Below are experts of layer 8 (counted from 0) of a mixture-of-experts language model. Rows are named router (the router's row for the expert), gate (a neuron's input weights, with its number), up (a neuron's input weights, with its number) and show model dimensions 0-127. Each number is 500 + 25 x the weight over its row's rms, rounded and kept within 0 to 999. Numbers have three digits each.
After each expert's rows: "mostly gets" lists some tokens that are sent to it at least half of the time. This comes from a sample of Wikipedia text that the model never trained on.

# expert 21
router:479543501504486534518481482497478486488545504516469469534544498474483542479478529543474472516491500475507515520470540466475483510479514514501464473486499460446508503543470570475517476525502547484490515494500485479491516482520460518474514520497519533497487487515528467510531525562523495466487541489480499506488479476512487517513466507469509479523539491528497482478520515478452472495460
gate0:467477482537525464447479484486450518479468523445476525519558481516484506494553493511457471539498489503480497496510551486493502459516512500501506492486462452498518507529540502495480447491506493484450471478550469499517470522468492479482482532492455486505508517503504485497505498486517499499506485518522500501512507493510504475529566445497501511494475504437497508531537505488518517503518
up0:489494501525431499532526494519516501484484559502464496470474457532479517492515504468504474500471480480532488484470520517525519519539508455488520543540497528507466517472459490504489541546493509521467493480499485528492501520519503551496496524460479483469464515520537507490509486482506474496516468547464467467482534527514544493529475472499533523473506499504484480519552511508517476514533
gate1:461492511524493527482496532490475514520494506517474561511504513485505535498535466491511506449562447507475488520485502512514501462490506477528483491438484521502458506498511504525483569457522496507471510470460477498494508473517496514482467481554527485488487507499543540510493489508508471500476499472523513530467478478513455503517463475503444480490499518540502506501461470479467504476484
up1:459517490533486517494523516468463514522489542509472519481507524490516534487526501531476528467547421536474460493516520485497492454511509454528511513467509500496480520513503498523476573469554489508490514495463446479481524492496498493479488477528524483504467513474548544522498489493478507500486493493515503504463491480498478488557504466494456498475534533526511506481496514498512514476495
mostly gets: " time", " other", " film", " season", " new", " area"

# expert 10
router:494531476495535479528473580503509484507476569496513524521532508505500505518487521470518586496474520465515515507455489471488502514484480526476525503515487516513504498480480500471527518519506473470514498464489497490564490507507505534500514511491481514488492502516475478503537531467525503497490477518479487516502474509507498549515476485481438458512546496473526490469549503542487493492456
gate0:507510481478500530458506567529477474544507482530509464445515485527527541461477524505494474493503436484519555535498437488459521497500496492510508487463509482488468471509510491494505489511471492514492514502533534482519490515492503500508522485504497480523458502514506514521521524490499503483455521506531438500466511460502498539501516497500517508526462526500436442519484516475495479499500
up0:546526459457503529478474512509451575547492477514491475450535460526529507508478503536489479483521444504522529508510471490498492482499500486506513490501529520525460482518529493523516513490472498529481497512543516483502479516548519538491537488456497502541488531502489509539489492502474511506512500504476468501471516483514518544523486526496549477512518543508462499506507499449496521536524
gate1:546469526508529521495513527477516487529493528525506465511577474478490473462526508475556522477513517469484442506460528499508468514514539466518471470511457460466510461476494529510442491454508491517472533488479499497519534536485486517488471473504498496496526477504540478474481554473507503489512483525510532500498485486506512530494527506496495506507499530473462473500508541512503491516478
up1:534478534510503534497507501507514544495446502497519482531503441492484479479495480493565525502491478510499487505499499513540483491530526520464518503521473481500517465457503505516442524467478510485465524522500497495513540519498513489505524489479504481469517506492530489449461532480463483500472502514493533517482514517506503517514474491586471518497519542469434518503514518484479463454518
mostly gets: " tr", " German", " run", " local", " World", "ft"

# expert 4
router:503517489502486489467463515529526500468460499500502515511495472489545493505520514509520475501469495502518513479529495453508496512518526500483508491535511495523512540529501526452539487449535531483477514508468471478489557495445539483516464518484527449497503495522513498522507432476513539489510508457487461519468493531481496497517476561538513482507458542470543518470511503483484493502514
gate0:524518472530506520490476465463489529469518504483532513505542474462488516510515511516519480482482471538467463475484487512485514470506493479494501528480465467489525496506528473516492492493458487511539522493498512508488497490480537491470514508522485505547529504489488539497515461512515499445462535510578525524479500517517427473470527510497524500502537520447486516461503446535484517494519
up0:510510504529503492520521531497493528500526557446495508543515507503529524489514527535491452470485503490512461485505421491513479538494483496468537497516498533472518511530510480497508512471481517524496511547490472505489557460473481471529508524515551516539497436529517507508530481504524491478504511463529466516458529511516525462484475525515518516493499518465517489475522502483479531482518
gate1:535543476485501469550476475505515510489492503530545514482524467467474478516500471533523432532515498504466504483458525485496508515514511461498510486468501491521507477499509491520496512494495548466508502519477520476528494530547482514480486463483481539549516529521484529480529469502497498475496560504530481484481462466520487514509497479453488523461526521547512529533498456480528512494465
up1:466476491463518513464501521567493506495500532503521495527462476499523529479464483515471493503503505505508517467489468485508520501495496503506492534522462511480505460513458534490516540461463497509460501537496451495516524510476487425496514475532524474543512464523543516525470519476521492492528463518463500511475546502487479523489492507501476485533499489450468471468485522517527521473532
mostly gets: " p", " w", " its", " c", " their", " Pri"

# expert 12
router:495470480467494490506526444453490530478456460521498473483476462488510509520495529471501483527468485503545482517495518547492470490482507503484514491470472506544517509513539509462514490469509501523482501467485496459494497491514510488439517490500512474490504516438520525506468460463491493499518507514495514492461520506467520481508550492528503557496513535541493521569515480468500545515512
gate0:471496480500531543450479501497499524446474489491464508549514435500529514517463467515444453514541488508494511501471545522523487473522528515534527522486481520476519497510507486480521483531510511512485545533491492498478527497511476472477546493558481503538503513544455496508519497531531516468490506473511511531493540501512485496503526481535526515485509472479507554512522513491481478491503
up0:495525502511552544532504465512512505464480529535498520544473460476512528507491471520455496468536500513540512492515479481491502489494527509517450467474500482450497480534489520470519512496490483503465504527495494478445498478493469481483561448578496488525459518533485502500488522496528502460533507485481518531517505494517503516502524482527490504523515494488477525547514528537500480491526
gate1:449494492541497497478503519525526519524511506509469467531496513493509524487531513501455521484485497562492496510509516475500501526506500495506511485457495517483465489446469523496497550514533513502495500465521499485487513530448563519504453479494539477496471500509524468522459493470534511527493536486494466477514432463537484496491505528507533512517523512534499521472481510486430491494470
up1:463495485509512531460524512499500501516511518529490496543522504522525454534525508522462519452466522525509463490496473469480469505533549483539521521465495531452483499522470485524485546527546466512489448504527503508490492515487518525479505470531493474456447502513532503535454518512564470526523512511481468501491448518520486500491506529466506505475520511493488528512517495487505487490487
mostly gets: " re", " \"", " co", " sp", " Sp", " ca"

# expert 18
router:480464491514490497488445502476477496503528498501529537512514490499465486524486456503457554458532526477514502478481504506440478561485519483480481514492466469497499515504470511503495515486483496479560481530534472522540473505484524466526489498517502542466522498497527477530496481486527478528472531522494500483524545495489525528482506468526527465490485453504449478526532481544520516502490
gate0:504498507487476534509497527499536512471509497486491509494506502535508496495454500500504512491519512513484542502537538485480487491523568488511516499486481477536441538453505526538495506468466485500506524521520497492461484535503472470478516524543530510481492538499494493525528496473544422512478469466540531543469504505496490496468502524471447502465486516508473506487481504479443507458495
up0:511463477512501535538524506548536488469516512497487500469515533477511507507476501464506504500516479456482503450512494490491500478512544445478513488539492492498484520475515508534506510494459507510494497501472518468455489520509476478485467507551559519550487560548473500503494492463566442505502491479527504544485489543498493503509490535494495512502504506522499446483514480502457505512493
gate1:480491500535476513529507533488488497500512538505501467530488518477499519475487468505568486521485482509464486539506532503484529472497526512508500506492501487490524499519508510486495465481437537478479509540511548509495491516493486466465510465538494444496526529439475497517504521496517478506472535423530520523490488497470447516489502483519527522487471500560494511533515482483507492464543
up1:490509485467505541530521502471493532498482502532519428491529505498499536496515492497511497505484488477504479511491491457477504481498507527493499554473474508489545503530514480502498504523458546499504504563540532488461517516499486497432515469541505502506531486461535538483536523533519464501495537468465525504496494491473495487518504464464514491516512506577467492521521485465523486492505
mostly gets: "ated", "ted", "ating", " south", "led", " won"

# expert 22
router:480519540508503467483491463496479503519493518527544515480490523529463482530519475475497475495513483514488458497475471471515502467508518447493522483508505442438470510558501472522492495473506503483534480477488490502503519504525465485470523486480546447482508485538467538489496479518509530491476470498498502513493562505497512496470490516504519565548503531528492549486468495487537494505476
gate0:509519466528500504511509487476524503472496515507486540505476478451486510459516459513504517534479513513546478491490519486474529447500510479538481457474476504479514494490510450500483519484431487486492492497502528514493521486522485514489506471501536472452488473504496468506441495504542519472505468560551497464481488479538454484503499499523471505505447511479477509498546505513486459470515
up0:484506520490529554528560522491499508512506520520506511503492497453476541492494440484499547506491492476522526474465545512505508474442514521529489513506474506468523465482482512504496448471481496522498489496527506558488520498485504494503470451508531471488478489496546474496461503452467501507524483548491481519473491476546485514495490508524516532462485488498506479505526493454472504456466
gate1:531502539522525488520523505532492499491532515502517508499490501464444514591484489477487472513551518473500503478486540521549496493452519458535497524515517520513486506476516524507447448528511530484483506500499489510504531497477494502499501484507477490514482499546511522473479492500490487534477540455482491532503504455527485503506488490530469530482499495517485496509465460479553556531509
up1:493472546522500556493492482501497513528504538512504520542491515488489518536503503483493529529475497502492508525479514467550482502542457517525506506477447496486528508492517486475471436505543507520484479455474486532482517488486478497526468498505491464510521499531522470481498505491514499525463504456474505535484483464539508475460487490545466483506458478526439523499508474512565489517492
mostly gets: " 19", " 0", " 1", " 2", "5", " 3"

# expert 0
router:516506468544451523510517547485484538486487490467486509499506493518488535493514470492497516489485495452501524530468490510509517547543482528510468496540515464496460514501507470459509513524498485441504514484515523494497490537530520568493479468515493528482533517445453486507479527540519460492460488481543528484478526484493489488530507476482536511529525489488502508442518486498480475516486
gate0:495504499542502538510519477482510510525470547493483500519518479530482483521474457497510560478505514481486527492468491508541555491492545472489491464517493498466530530484498534542462489460481471468479539504473498482486549521527541505498512508483526516489482560475471475526492513474487510528442494478517493531514494482480444490468529483492520497496473490494500472496534456497517479491461
up0:459489547488500510503506539494486491527525509495470475477498483515489534464479461503498500481504486504467510485481520480511516512515507508506481499558461503477537508510496511507472467487489513435483471502490502562528514546489513476515512461536479480461468501486527488523517529500512488541523530467544496516472502432497480507465544490533448511471501477497496454470517513465509506444502
gate1:472505492487497508499524506541454460514564486497530495497461491486533519487512500490479477518476503478532534527468475468465470493503497506488517509493506457473490472518496489503527503503449513521509495517521538474538491559496466474463552490491500523513499453527513471477543494510486500466431484504510434510484564506461471522505467497484472488494483525498512491524511471491514514503507
up1:499487518458498506488485553516446514544463480507537511519489493479516560505474503509453492526483522506485488517483439458473510495454493538481511511514524555475503438470458516524511523503528485493522508537484508473502505517548490526484490482502553494531504469494484510544500491493482516494478493528496529494491554488468511512526508498454486512527475530497480461510485496503492502532532
mostly gets: " John", " York", "ley", " Park", "ville", " Australia"

# expert 9
router:518508482553506486479504477536493492539546489522490468509511475473459472498513473500478503491526506517452483518494521480463515519509466498531499514508469522451456513517487521498477538524469511495525482504496519506470511478449545500537486499484479515559499522524511525480519576503507464538511542514505469501543489524511469503446480496507488498483524536502505498529486548513472499474536
gate0:515513531503499502512483532499426510461559525484496520538508526476486504499476481517540491516499491482492515508464511507489518524497488471456513498529516534517509454538474520491510514504522571515512528471504493511494548472541506493471511479498522494517528503501508513556479489484486456450508496477525535474492496496510481549484510514519471507535457489505482472469542498499507453541540
up0:455462468474530543526461527450568504474470464504543531488503483479484529471478566493447491503500458512523500503522447556486511494514491523525496509528513488494496511483470514503496516522500483470492452498508505459476505482467516518534507534502492498448504497518483462500563487475478500511477506515498480519491503501533487496531496490498485503514508522493465498471494497485535542488513
gate1:485516489469483465493501498479515466467476503463537502482499486525531485485497532484539476468500541463529524458464518536467460555532482510474515510540483497508481521487514537516506482504482513457463467498475495479485519484487467517515517528556517481480471449503500507483533504541533512489494469492528534547483493535504471493561514486488501492505501482522495468471500524486557495500533
up1:518498471489510463471466479533511497439503518468502502496479504516503489489520518522547504463505548494515511470486519487508517517547487471494515516515508530506498499473516496486489450476492503446490480519482496504454519498528509514556525548513476444515453451523481515476543507487515480482479465498510556508484510517544469492517501455531513451542481516525510479528474517500496501529522
mostly gets: ":", "===", ".", ").", "====", " National"

# expert 16
router:561485503503484547467466541461512563490526516482510541497511502493453456493503549532482531529498533499544488489512484496523467502510531498503470476501439481519507509485532541514525481512470490503544528476475515508510489496522525521503501521505483484483502489508476545516478537475504503474496461453519497485524556492449493474497467477475540500496499527506467511480512520517508491506533
gate0:475528531515455508479487523501520520459491487473453539504449508487465504505496496473529484519482496526553441538476505516449510512484489521496476486517492558543512471449528489517548498522471485517524508476483527477516502500534463505549473506463545510483480535526533526469496489503511483507500510497469496494523507524502510523494479515527533513503489488520523441521524533515523479518496
up0:462515516509462524458532490534467497495506501478480513486447543484493507506494459518469491495510515520493530493489470518480477488472520506482510519456528509512471474478500475479522530469473519474475530525526465486531508475534516472516524501487524575504488501535498505490508461555523448518463545463496468487477466486534530501474510501544493530466517487504510524516539534510524475503511
gate1:515529503507470489495505494519496518463520512483475514513526481482533458524518512504466509453508521493473465522500516484475497504520471497529518491471462501537493492498593482491499496477500499472498485477514498512509474473481480491496483481521484459497496487475533495548532463519544515500436539495516487507487500479483448465456528510526483523477474506497549525550462449493498492534537
up1:492484490488477478481518455502414462494462546457551484479477534507521501496506486522517474475497491513460475466497505480535535514459540503466510506539481468492469496482499503526500535485494523487470520529510509441493526506498508534479512476483488486497528507511519461498499455484517514511505510519497534535474477463523525514507513554507491506473505483516527513486480502461539538531466
mostly gets: " st", " St", "ie", "e", " Qu", "le"

# expert 11
router:527448523507483511540539515485499500509485491488537474503515509516503470480473512536511482559513491483486522515528500507498554473495515510489475533472495493503522535514512458524508496519502475509520493508469436499501504528537514487518553499471510498542493513495528526516526482472457532487479505490481506495508488514535550483544445502464459500459505517459544477500461521489473538486546
gate0:475486508513499517474489537512499440519535437549447501479489520495544532517504483487566476516482474488447497506489482538508515508471455484515473490481462487503500503508524496474498515510456489476478541520528544525518526494506530485487491521552476518509449493501492507501528501509549515493488535474481470500514486534489429508495517508464513507495513490505510483518483469501527494463504
up0:510471516482489465469437498529468498522514453472479490494452492503514487529571521475549471502507447528473484467500460549528462508499460524496503510492484494489494495501517502501489500536496493503489525516530505508511477474510503524494519513515506497514521460523526464490512510484521481518522539534482489454521514518503468520518481501506517539526570526486549515554493501502500496451512
gate1:507479478509522518449525542504426503523525510489445469510503481522482486491512511467486487451491480507483531479488462496517486516484513487491470500505505455495466501542492487496475476479543464507509499507537509523470505497497507525485515497533515496529541495540508465522508534505540425502471456519500487507502476504522505511501485546567512504540535480508512478507516506512514537536536
up1:470480496487537515457528571517464450515539522516506475494492543559486500523487535462511499469509520532496537502492498499505500515502480487485514539491506509504470494480465488470497481452518495478514498551470485496463534530469477501529513482552507528493481517469555509510492525489529467487473479499518491553494452502497521475512529529498489523527487459485543479500503484471519485504481
mostly gets: " E", " a", " an", " A", " O", " Ra"

# expert 2
router:506496503474526537498515518464542487513544488499510544528539474546517496501518508488498531476503480461498468507478485551554533469521472512461541500495509535503456483499479459491502444482481504501499503488497550506491459478471511500527491510505491476454512501493471529503489511518495543523503485554525548506474512530473491501487518510474470556474499452490514512476467502487477480537489
gate0:469511527530475538467532529488534500524470496499439519491511473520523475514503500500452482497452491486480508446498491501494524524508480515491528500544490500524452480475505543503532534497455500476520468464530510549545468528473481505522493529493474514480506519497502523484482473507488497509486497474483491455540463532568528481475504482466499515529551477497503483513517507470523479498483
up0:499526500525529469558492480467515495491512518523478500479537478510516525524507517550507466470498477576483508459512519456576505438472502494506488483521470478473489503509491524522482520491521495479512488489471507508510470494505536563466532506504496550486498509516468531484543475488481511526482507506454462509505482503540492515498518506490494534457514509515547501505527479493484499464504
gate1:527492497508551498533481505500470480530480453489528488537481494491470500485498538496550475439515542525503507518533530515527492518513501487503510485514484513454487538460524546477512498484489531512471489480504489491494460537471508497496556493471509494497523455495529487501499514501526511495503509473446471481481439484538553521472490496543484488477486531506550466546509510486493519520488
up1:575465530496493489481494506522495491483472552469493464512543520519517455462489507492514514469535508539515563517482526495521463459498513501486515489493487507519486533468540560519458533527505508518469487449476488519484501460499505480477528478515514482497514500484505461455516493488538510513477465488507485543510446463512512504499519530482498484512535479530510487488514494502504484499545
mostly gets: " Val", "ang", " C", "cc", "ga", "o"

# expert 17
router:465503508508476492548481499517505473528528481480514471505535505549530500446506497477530475470506486519514517535534529466503494505495544463477515496516552494457539443509546473566491534505502497515500526474477512500480446538468495479506514482515465501523483493473477475490474528544457482501520489475468498485495516510527470509492491468511511525496489539485555488467476489486493504489513
gate0:513469509500492496493502496507514493497526509457491486531510449495531522519487495575467468528537519513518489529510436474493506516517555440518508449485465501494492486501476499530465535554487530447511514504511451491514539511502492481507493501508531495496516515508519525482517453523497503508519545522515521453487525523479493526521478451495528492497470531479508443510501506490492495525517
up0:538473497493501460521494484562521504521501494469499471552464493473497456505473534547507473484457549506511509523538487469464529508522517485509514477469483504481475480492480496517512516522518467459539498514467491476502524520502444466486478463491488512489488533512499521489468458504517509484533500506489514438487498531498512543503473487476530503512473557510516474537487469518472492539509
gate1:510511475501499546497468523466458481540533482517524518486517448496490515514504506486456556498509483503458479512510497531493501479496503550521521522475503489486504520515535474489507521466481526493510498518473466545533495518528552562467514487554489484529500485480484494519457487507505479506485556471546514562529507527501460527499461524482459494525497494472491491498490513474527511496515
up1:504496507530498533502512568468495502493515503505553471518515467488482502492485506517484571527494507519475470498507498513489516469512488497521517510508504453510555526518530486484482542457488517479523487517526480550512497456549532538492548502558519471514481495445508507568482508502481488513510532516510504540529491528491468510513481529493485535545499478483478489497510521484529508486510
mostly gets: ",", " I", "),", " II", " States", " Australia"

# expert 15
router:496461496473525551479487451487511494504527527496510491471512502500458500520480516525486469547499498498465491482537518490551531465515500499509497500495505483515538529466529564487449489489508535522484520467488509476487504475500500517481556518514536479516502508517480494510508448523501533470539474516470468532490452486499459487472513498464446494491503536552487519493463533525476490502491
gate0:478509534545475451458521518480482500511515509516504515524535549531470532507502471492492518504471501553474504490508504517475550492468496496522501516516471520478483488458517506523474492513495526523468485497480498526454501462481529457513492521522573541501454538476506540506481475531491485463511481484527510476480486517507475492498560469487522536487465490512469484477465497521499525485531
up0:474470496457509445429490531487486453505477474480479517517503460516539470495502530472508478502519515497473488464523493523558484499512468504479502533528489526472459503516541516537486524530501515525478517467519502488468483486463513466555543524526530492436486502528517458531470488509514457501480469508512510524492492505493507494490473511490531484521502464492519527480476482515524479489500
gate1:472481496468484535552528486526487514508533515478496447521504518467497500511509492497509477514495529509486522492480484541476515478535520558528516496520491509496489521501490529494510494460513498477464529564502510566488520494477474480517528439520461504457498487466509547491512509433510494488527504498484459494500482483523486484517492518555495552496475516509509458511501525480484514458471
up1:493507495536554517493452457517492515523501513468493532492557440498494516507485466496498474496511461512505493517493490538512500517458502486498494547500498502508526502524518462511502492533480512484490573506495520464492516487493534480529537536484466525594531511534495516503500507486483529517526523508494501455510517531509519544522504492529535497510546519488510518510517510479491525520456
mostly gets: " Ro", " Le", " Bo", " Ba", " ma", " mo"

# expert 5
router:486527490495459468521529494550501500539458516523499494518479534515495498458490487463535503481497494466503433510494486533487477502473502486486576511523521527509535485454537484481542516489494503489509528525506502514524518501529496507547520516478494474522509465496469515501504436474514512522475489504497473521525457493545472541487490521520539543456503507519465474513519500482490538494484
gate0:522502518473477475436521460505477456523516482495509473510484509519512455551504507466470501521500495488456470502510498471547484492529522480497523507489472481512510494504485503495524494521487475504518503546533509535536554510520519460502450484509474478533490486454467517552506463536475516468472537493479494504513479447509533503528470547531499488506472521494514542490487484488532494484531
up0:482477530495486509478470522475487497487499493484509517490470512531455482499532467470477494522525509492452499468439510496495480487512521533489524482532456542480459459520445550433511493470550532501537537515491512533502518499498533518498475507481522491499505475476484509518498510507476502492477521464519522493497483459468533531542511459491476517494470494534489539499494493545528508486531
gate1:491511518516514502512508498472483491519509493488516472504518479483493569473498531492486507529548451547528504496533511493531508432500530488504509529505501492452518468487506541513508516550501505487505533480524516464499503516511539526492492499481507477562518518519518471512491459536448504471475475502484468480515517501536540530524482492544466551487450517521498497514513460481482484470525
up1:469489483517491514475501516503477489534485483483531491499517488487511512462535500445532506517522446549526513496491470538532472475527523465463525492522512506497524497488485544507481503537521522488492528524521513478484491517503537496480525497489493489535513504537529479540483518548464513456463479512468474530511505518531537473554498498521466525471488519544448495497519458547525504469515
mostly gets: " P", " S", " B", " M", " K", " N"

# expert 14
router:492484538518517509507520492470562475476523478509464551517451512500521512482451487526524477496474516494483453477474480551451497474452469531456506507533557498521475441492510483539490478516482458517487495507526496509511509467469500495516495506521510508513511488503481477501492488452529478505493534492501488507469478485500547491523491534508491443521498466474505493509481524473522495489451
gate0:489549533481480481487490485498540512524531477478443529472510501485468494525456500535484462502473495539499502498522513509501481493491514494478528519508499500520537475502501505478465523511470500501519484499513513521475507538504489521491512518500504526514519508482520511520460488486479519484465548468527518487506441432530474476490493506509505463519535480431485540495592478498485486460486
up0:475471539508495536494535565471505544517564490483461511489532543486498522465496504519479489499506521498469513509529474496515517479495498530548504472517492470499479555465492485509499556494508504480522503522493540471491507527450499468471510458473490500566505554455501486553493510511504510527510521505533524488474499505514485529501497474496502506479475499521472508496520483522476483514450
gate1:495502495460537485483510490513474528502463547453525519526481470460459527511490548505488462468543516500470455475479490480502508507485490461501460501527474474467471520515509508515456487493499567498494527482528491473471517495511525506506509510473511475480545511539508454456493500519497530503467489512480490465462487505464522513539492504527514503490527452484492433498472517516499495475501
up1:480498475487472508493498514539495473537508487479524485548516542499496474457523518490497491493519456502516469494519491479511523533480492502508514504491515525501520550547522509475547467489468541521521539536481493510477505522498503538457495489492558493504502498479512511464585470517490494489505530489528481493542502513547496556481466477540522489462496512544495500475509522450485487498509
mostly gets: " f", " g", " so", "press", " imp", " comp"

# expert 20
router:509450494488534471486501496518468486487488484490465493466505497500539481530461452481508484572484528467464471490514470530504473468514486486567448519496512494508510450460491483504477496477512481492499492512549450479462464496472505492498476536494499537488505483490535502501514517491478492482510474462537536470509505501505488476528521500456527457484513461521484498525534487543519478513498
gate0:473507455474529491432488527478437535531520506488511523484482499503510503529503519472485481493524491513480495469492477529513511492503488466499513492514465498507490485486550454484505511502471523510535539482507512511481509514456511531524487464481483484482516450497522480532517526517496418500483495469539485531482564474532483471499475468493501514497523508520499526485514508509466502445547
up0:497463549492507483430512517502491537514525512509488508551492530526521521573522555490522495486518495518470480500512490557529455505455507442485528480533509492494515491522477518495523487518498529500510546473467475516479486500482484519496491465505484497529512502486510488572490515507511481486515497449496502504514534506538513498540462486488472536523494530515511464478505491529480493481524
gate1:476524489529560486440522539505507510492454488556518526481527502477526527541487492485504494508494517479511542511480463514510515524493507498502464524524491569500509494497492498506516557504504527529486510488568505463489531511454533466490528475518485521508512486494507499439466544507494499536516524510520488476499485516497464529481530491518520489500546523472512487495506497513553465506502
up1:543513496501521482503520466507511521506501493503516491500516466515483480557460490476485488486533507506522437523485529512491504495507511432485506526498468519523493471507508489503488529478461558555493478497524510461505531544509525485477486520461501487558542536518453520450455496510516516515501521489519506463517515521516479527474511490515534498526521531454473475505530475521520527514520
mostly gets: " Al", " di", " un", " El", " For", " Un"

# expert 3
router:500544485476495476492474542482521496494525500499503454514466512532538519492535522513517488528491523489501532530458529477460498514481468555551483522508524533526511468488474492493496488529509482493512505496498467502445521537500509505475450517519489569529493453484484522497451528523517458491447504532511500500506504524483496484507520508525530516527454496480502489499510533490543463541488
gate0:471535487520543524495533470500529488497497525497526456528468511487466524465478509493545488525503544481525506496435487491468518491525497477494482499452441495538449537486502519484520529509523525513492468508509452493510466497503492459495487499545497485505499488466510506532492456516522515457478496474576464509491468499533496521466503497497491498509472513502526484553509498498524521487514
up0:498528491515520487496511483484515492558483509489502475507521489521489449524500500552504474486484494497489462492478466507488471475528512508491491466470496507473470516516545513506510553500507492538457548579485488528505569478528514477488513480521482486499456501490486504545491490491463529531535517468509506501550520458512509511519477505529541499493487506554478501476554490516514514471508
gate1:490498472525496514476516521476519494519538503526502517475495486467500504514481476500527484490501493528495473463496491501519552462517505453516533521546470471478525494522512524496499533524513517504530508491488490504527513500535497458485488508571536460509533523504493533501487459515562459446449491542517515482491506506536477532553503433497502477514512526535531477516507501527477502472493
up1:505498489497439535493503500473542508485489487520546531491491476500450543489482534480526473513489489492473520458481486523501490519538493467529541546514472505516527511517498510490535517523525490506527477517501542533495514517470528508502517503479516484542504537496485490495524482510530500445416497529490512441477506534479512504502531465492507454521497537498532509508531476507500484452484
mostly gets: " back", " represent", " Born", " President", "bor", " finish"

# expert 1
router:474517501529520487512503485503514494473477515491507470468485524474499463496503450507503495486485454556479533470548515526489539511486504474495463512515478510474490479448478473482548532482465536517504524517510529535488482494537474525503549471487553485482509500511500481515475459515497505511467507495494541503522519568495458457503527538516476460517468550465499521517506514494499486521488
gate0:499493510455511510473486485495491510520502483516529486488492462536537499500491573516477480477543485477526499476510509531510468487520477492502535531453515465499491489488518519509479515480475510462466521544476505466484523496545510467545526485516500472524473536489489537528505519473490458491475553556496487504514519495494505461531493521433510514466506494495525456532503523483538480463511
up0:498536500461503498515480504487498508455513481547522470514507450517505499509490503513515475511534477476490495469498495500525446476485533490517498501488553472524547477507531487475475513500462535505500526529439522466477538507563545501503507484485484497517500498480483566502510512488540488477528500542500474483535557464488481489536495491481487492446493491501543454517507515476496516500516
gate1:488495504474536518488471514545469502557552480500450494504487523509472495487498484507496490518499498470487478479498473478518511481501470503508492501522464552517475465494496501505505481492544493533516510483511475535510529535501515480490453521523522488494507534512502537533452496469519461476547441466495494495462495512543477505499501451461487506529546507483544465509499510510434466519502
up1:466463472512493513516514524527444500497475513458509544498496500504505517514503463491550548496522490505524492505489494477505481510495471493478496494493520513533482497473474497516505524468470490510465490492449502519483503483470459499532495534493503485494521552519493480470552483501497513464469478455494554478485463498467510470470504459484474464555492500515499516521515528558479434482535
mostly gets: " |", "|", "The", " The", " =", "---|---|---|---|"

# expert 7
router:524529485466525445500514508477486479453500488484508506490494530525509533531520523519471517519530509558530481454437485466527444475570509481498510500498502516541502535486474546497498489474501516532484477536516524517482526514506532487496471504548508481500506512504494514440465493486452508507504520509468493493522435447501511511505500508506528483504496466488493507529500534498504511479511
gate0:488478509475527499506492539511501523498522462501519512458499483529503481499516527512457489473519524521513496439543475513505519532467483471488507492494487551527506462483509484491485521528499507433513501527494531486517542519514542538455574462488496489482491511493510491488507517499538461524507499486524466454476549500547440481509483484513514506484523541480516499513512490485462499469494
up0:490539488481523529505484528516511527455461460506517499455491470529469510500544526500460478496471479507515482454529460515504502495485497494513499482509518561550511485478482496562483522494471468477511491502507521486498504524490473517540560456473513503513495430505498486515518495491528530549469476502494474465497517487535485457498488450526534492519518486513505491483526507510507494471534
gate1:519510516488478462482474511488514566509503515503494491541516481483476436516467498534446499488514512497450468476487548537501535527491514489499480450509494460487513518552472492490484483510518512520522530486484477481541528503509510496426483539488494505496475498514523495530468461525513450498490499452525499509515501479542472536520460488507490531531512529507490511494506457510499524498506
up1:523518496511500487464466445504498493462497536488508498506501476482489486490467504521485501472511526488481503468474549507519536529523509450509434492521492496489537533538477573461548490502476490524505486522512474497534514480504500449510532536530486511446461516533544518509510492474495497493471506514490513470529516450476517520508503548505479526499466478477464487494468504482490524508487
mostly gets: " use", " won", " win", " part", " d", " creat"

# expert 8
router:530495516509480558465502520530479524531496481488483525526501520494539474505496460505479468461524439528537550501509500500500495515467499509497510456504490529459503457545496505525466520475501482539509478503509539520499487483491514432475485549476463445464490469529494478530507505517531525510529502517497486492456512508507471471544494471543514485481492475517476480528494478493491498510491
gate0:488503508496476503473508490518454471527468515482494480488521447545473512496472538506498505491530500506460495494538488504555522518510504516505479496525525525502496482457518506468502534517501491450470530498478502458513494507515548502503484546459533486530541522520462536455504494473505468532506486495507524516449499504517524511493472477513489485532529534505489579494511512493501501439546
up0:520517485516474510486539493513450464512441534502476455463559476495479507522475552504539501465477500503474501474513508507516513523495472479501465491514519498507495495484527529452476499513488497485502494480538492500537507523544548485508463518455524478487504502557472507511509502460489487522504470505495530519519507465501505498522494490526511499550526556510516589506496513481495500493518
gate1:478495489494489495493482473499555522499469502503529487469504491523492495520531513476521467489569545457501512451495487505477514518492483475452520497491501486449484519476498500544442467483513513523499509470475459493504496509492492498503467497555507488560481506527520526450557491528497501503482503480473495511442464505547503511485502476503450504495537497451516478483518486480518502478524
up1:504515456520509535514527466535550496505514479524521479449481506516479462473484525468487482470532579481506496421515478474487502500525460492478524501486500484461453483484492489534484495508542501519494472486522509536524504484548475492476454522538540504498468521529515533505479487526477505488509502488489506466474464501545482513494516492525494485504539519501526489524526475511513525507511
mostly gets: " and", ";", " which", " had", " or", " has"